config.toml
n_layer = 9
d_model = 128
n_experts = 64
experts_per_token = 4
d_expert = 64
d_shared_expert = 64
activation = "swiglu"
moe_layers = [0, 1, 2, 3, 4, 5, 6, 7, 8]
router_score = "softmax"
normalize_top_k = true
routed_scale = 1.0
balance_loss = 0.00863
balance_bias = false
router_z_loss = 0.0001
router_noise = 0.1
shared_expert_gate = true
init_std_router = 0.027
lr_router = 0.00105
vocab_size = 4096
norm = "rmsnorm"
norm_eps = 1e-05
tie_embeddings = "early"
optimizer = "soap_variant"
lr = 0.00472
beta1 = 0.95
beta2 = 0.95
batch_tokens = [16384, 32768]
seq_len = 256
train_tokens = 230300000
steps = 9784
dataset = "wikipedia_en"
Below are experts of layer 5 (counted from 0) of a mixture-of-experts language model. Rows are named router (the router's row for the expert), gate (a neuron's input weights, with its number), up (a neuron's input weights, with its number) and show model dimensions 0-63. Each number is 500 + 50 x the weight over its row's rms, rounded and kept within 0 to 999. Numbers have three digits each.
Before each expert's rows: a language model's description of what the expert responds to. This comes from a sample of Wikipedia text that the model never trained on.

# expert 46
What it handles: Word-opening stems. Opening stem pieces of longer Latinate words, like oper, cr, cult, activ, loc, expecting endings such as -ation, -ate, -ure.
router:470485466458505548479440524466408467455494517567473521490423519474536479498450582555474486551533461546454496516484523488540414520474406565519461432502478485452465471499509533462599604544464461
gate0:442435543431540482528550534508396561499548528437478532499457540507445583476518559495576565493563490478467412528528477493466532573481458542428462506439433478541401552493517499526528494404500469
up0:457517487522529427419585551536465553567499536451584598534549542519519612570432539560476447551421596470467516472467399500575509548465520472487560471486541500471472595537463487538361503581396518

# expert 15
What it handles: Initial v/p pieces. Word-initial short pieces, especially v, p, pl, ch, sp, mostly the v of German names with von, also d'igital', v'ote'.
router:525501541449395502484498475488454452476423571559517457523393460447499461520491477449492378512517481492448499498512606568473476471480369545577499467533542439495443561513499457493558509519460472
gate0:527445482561481452382488466524496482526543505513546489482457397426561471480564455503575482595487438428583470488484488449447538397461525516395459529563516515536410538455605573462475443524526508
up0:543543347483515481415529453482559573545481551546500605509527497427502515457597500535465548424510523545481451504493448403585617421450501517476564497564531510496513535505518538546506479594395475

# expert 16
What it handles: Line and section breaks. Line breaks ending list items, table rows, song listings and paragraphs, plus heading markers and = title lines in structured pages.
router:438478550474429565502498449575489482525469575584478544443437501443499464511453501469437488535490436522412618543522576529514417504386457468468527514546559463490487496541476485561529518498586471
gate0:442513570525510423504530533490552561414453560511502499604492527412481522445478466515597491513486470553405482433495458491519659439529530527563469537478461487535430494523565527576506454605483462
up0:625524444494496474507574538439460497530502544533557520506495536559491502461443430559476536501508426443497505485512407482405596541508396483461620557456537502473474493439490449465469480552500461

# expert 47
What it handles: Action verb stems. Verb and noun stems, often after a prefix, taking later endings, such as list, act, hold, support, work in rework, ject in rejection.
router:463480525443465526464461425447427455390454556496527528519474484460525458537436475491428503560514492518483490560630514523583524435408466481511428393546489504413535512556493549491565658495556542
gate0:477541553486547547444487521531509492470523469547510513491401570456554515564556465468485468491551666562439509520519495504461575430522408527574488374521492508448418505469574459391544436398467448
up0:406594469468538512511484515527510539445550506502427496494454460508498542510543504489423555481483554436436528601514427523491567550588532509462489588470423432509386466554504542487504529580424456

# expert 56
What it handles: Personal name starts. First names and the first pieces of surnames of people in lists, tables and prose, such as Mc-Ewen, Bro-hm, Kim, Rob, Chris.
router:458511555495429564460501460518485471494500602503581534445424442495663476459464567475488480504581511505508565580502525539556466499529478584493494497526516458522490478443506406446583551501484553
gate0:485549428510541547475446427498489573481496511528509506476502516517483584507503530469489506429543450520448438593591417532435615532473520528532488493537527522485480452464444423561487587484482447
up0:544489587486421435480492500572369527530404534488556444486492457434488466474491465474531504548540553446591527497532432550386559433480379500448409421533517515437575500431507515408441549485497451

# expert 43
What it handles: Sports competition names. Pieces of competition names and ordinal suffixes in sports text, such as FA in UEFA, Cup, League, nd in 62nd, plus Thai and Hindi bytes.
router:560458500507399560400454484449440438535504536621519550440428450419574424444439458528477552565538461434436495505511521506507477486455464504515445480528579472364457543484451517513593487560429480
gate0:439508468603466454459527523471486380571444384417479592543439525539503443582523401580523547487463504530514457571572504567475461477462508497521494482561529514369511493509470532463530339458451470
up0:482497550489552455498489415511502476464515450547453480494569513434500585514376505486396406445487489528523558524437520492519458502487588513516538503396462474562495501593559460582434495584433492

# expert 18
What it handles: List separator commas. Commas and pipes separating items in place names, author lists, cast lists and tables, such as Gettysburg, Pennsylvania or Stockfeld, Shotter.
router:467462482511479559467516508555471468447449509498496565490455442480524503587413524452439509569461483474450601553469537531519487567433424572520480512612495478494440516484438539519500530556505452
gate0:578535559571614533502527510521503595536444527495538539551457509465504549435489544458529565509434482557607526486517518482520518571427518452513451475578498425476513553487439520446541473467515446
up0:510514465486497423488413546604459536573441441463498494487510542509432462502540535485556439521445505539491498451510428474543525453466450446445459356571469440575523557474511428525558560412531495

# expert 35
What it handles: Person-name first pieces. First letters or pieces of personal first names, often at list or table starts, such as St in Stuart, Mr in Mrunalinni, David, Robert.
router:532532516419438536430445540477486454457537589467528559399498457459563496489438526484480404562532496491489578503527550550522451497508497580447466469581498445559507442502453538500573574520486477
gate0:487460566455557430512595585476499483524502535534532435494488484519537516601485509525526572534513555527421508459411504589543611390464459515472533527571495484545397482455600565561512471500504463
up0:466393474506570570472587505449536484447473460493558534534504545561504447545511619498559495587526471483445510641539509467493458547500591475432481527622624563518466464436496510502445507506531465

# expert 26
What it handles: Name-initial capitals. Space-led capital or accented first letters of proper names, often foreign, in lists, tables and taxonomy, such as al-Azdi, Hayashi, Bologna, Þorvarð.
router:483502489479478653512470486535486445482525605537551573373457484495603519521438454475485480587491472548519560557507569512552502516512463546462466443545534483562487512533405506485597459502483493
gate8:470532407585556465528485539531435480524602463577509570470467463387605501545551507474565454525483511545500539512429500526508591462546473488446426472519536433511422599491525517500484592597415506
up8:495553509491522467478476490426464531406567497503473534607556571476574453491508475463492458533474376521441575491510411492584509598369518463503506481486460554508501433508467526475554534483504422

# expert 6
What it handles: Mid-word scientific pieces. Inner word pieces of learned or nationality words, especially before -ic/-ian/-ical endings, such as epid-em-iological, gyn-ec-ology, Mar-ath-i.
router:537501555495497534460521507495415414409536551555465503450501461484527523517532443532496484535494430472511505521542619543545471447390507510501557487535517445412412461581538487528558531567510544
gate0:558429520517521490494495462529399492532475527505436582561556489549480450536488474488472519519605497514513534497461562474557526433549461418439489445447528455458507556560504529558472482461529507
up0:440511579544491466543416497487537610452566535489464504444521504494379520498446475530500446552509460534481615455483484505492427542567490509593377456469490531543465501508545439385544491485504613

# expert 13
What it handles: Word-initial capital letters. Single-letter tokens opening a word or name, usually capitals after the or of, such as H in Human, m in mobility, K in Kérouaille.
router:532494511469438572478553487509425422504531605528495482517439422478535507434437432437426507526530475514488588553541529567532525484474468492444481472547498467512511474606413517491675502517544476
gate0:440514428429623505606382460594450510511484546400410444406484440449525455460499497482502522431518536614524527535480521431563535604498506544515534485511593531478448478427492521541539423540534549
up0:582535602494542425531514439441535527436482445505517578488444494493571559473511505524531514457499503535405449475486436478471541564462525532539428501478414476526489495553464528412554498527563541

# expert 9
What it handles: Event and category nouns. Nouns naming events, works, competitions or units, often ending a list item or title, such as season, election, film, match.
router:491416581442450551470497376455507413499495599512458541496390462485555509509461498513501502531500460478391510509543557510544442468433427492553474416496451443408456508500513480538539604522508490
gate0:503524512531516383466602463552549484445537595500537493558589536468522555568429518434532503477456540486473530544507556502542551551449523515598482446520407576554543524465470515408441462556430365
up0:502614505539550459557546557478506552522546596485505618454565441439586424502604511505469566515466515494513534523452501518520544536464455516470548466512542497374443430472462527557481569584531388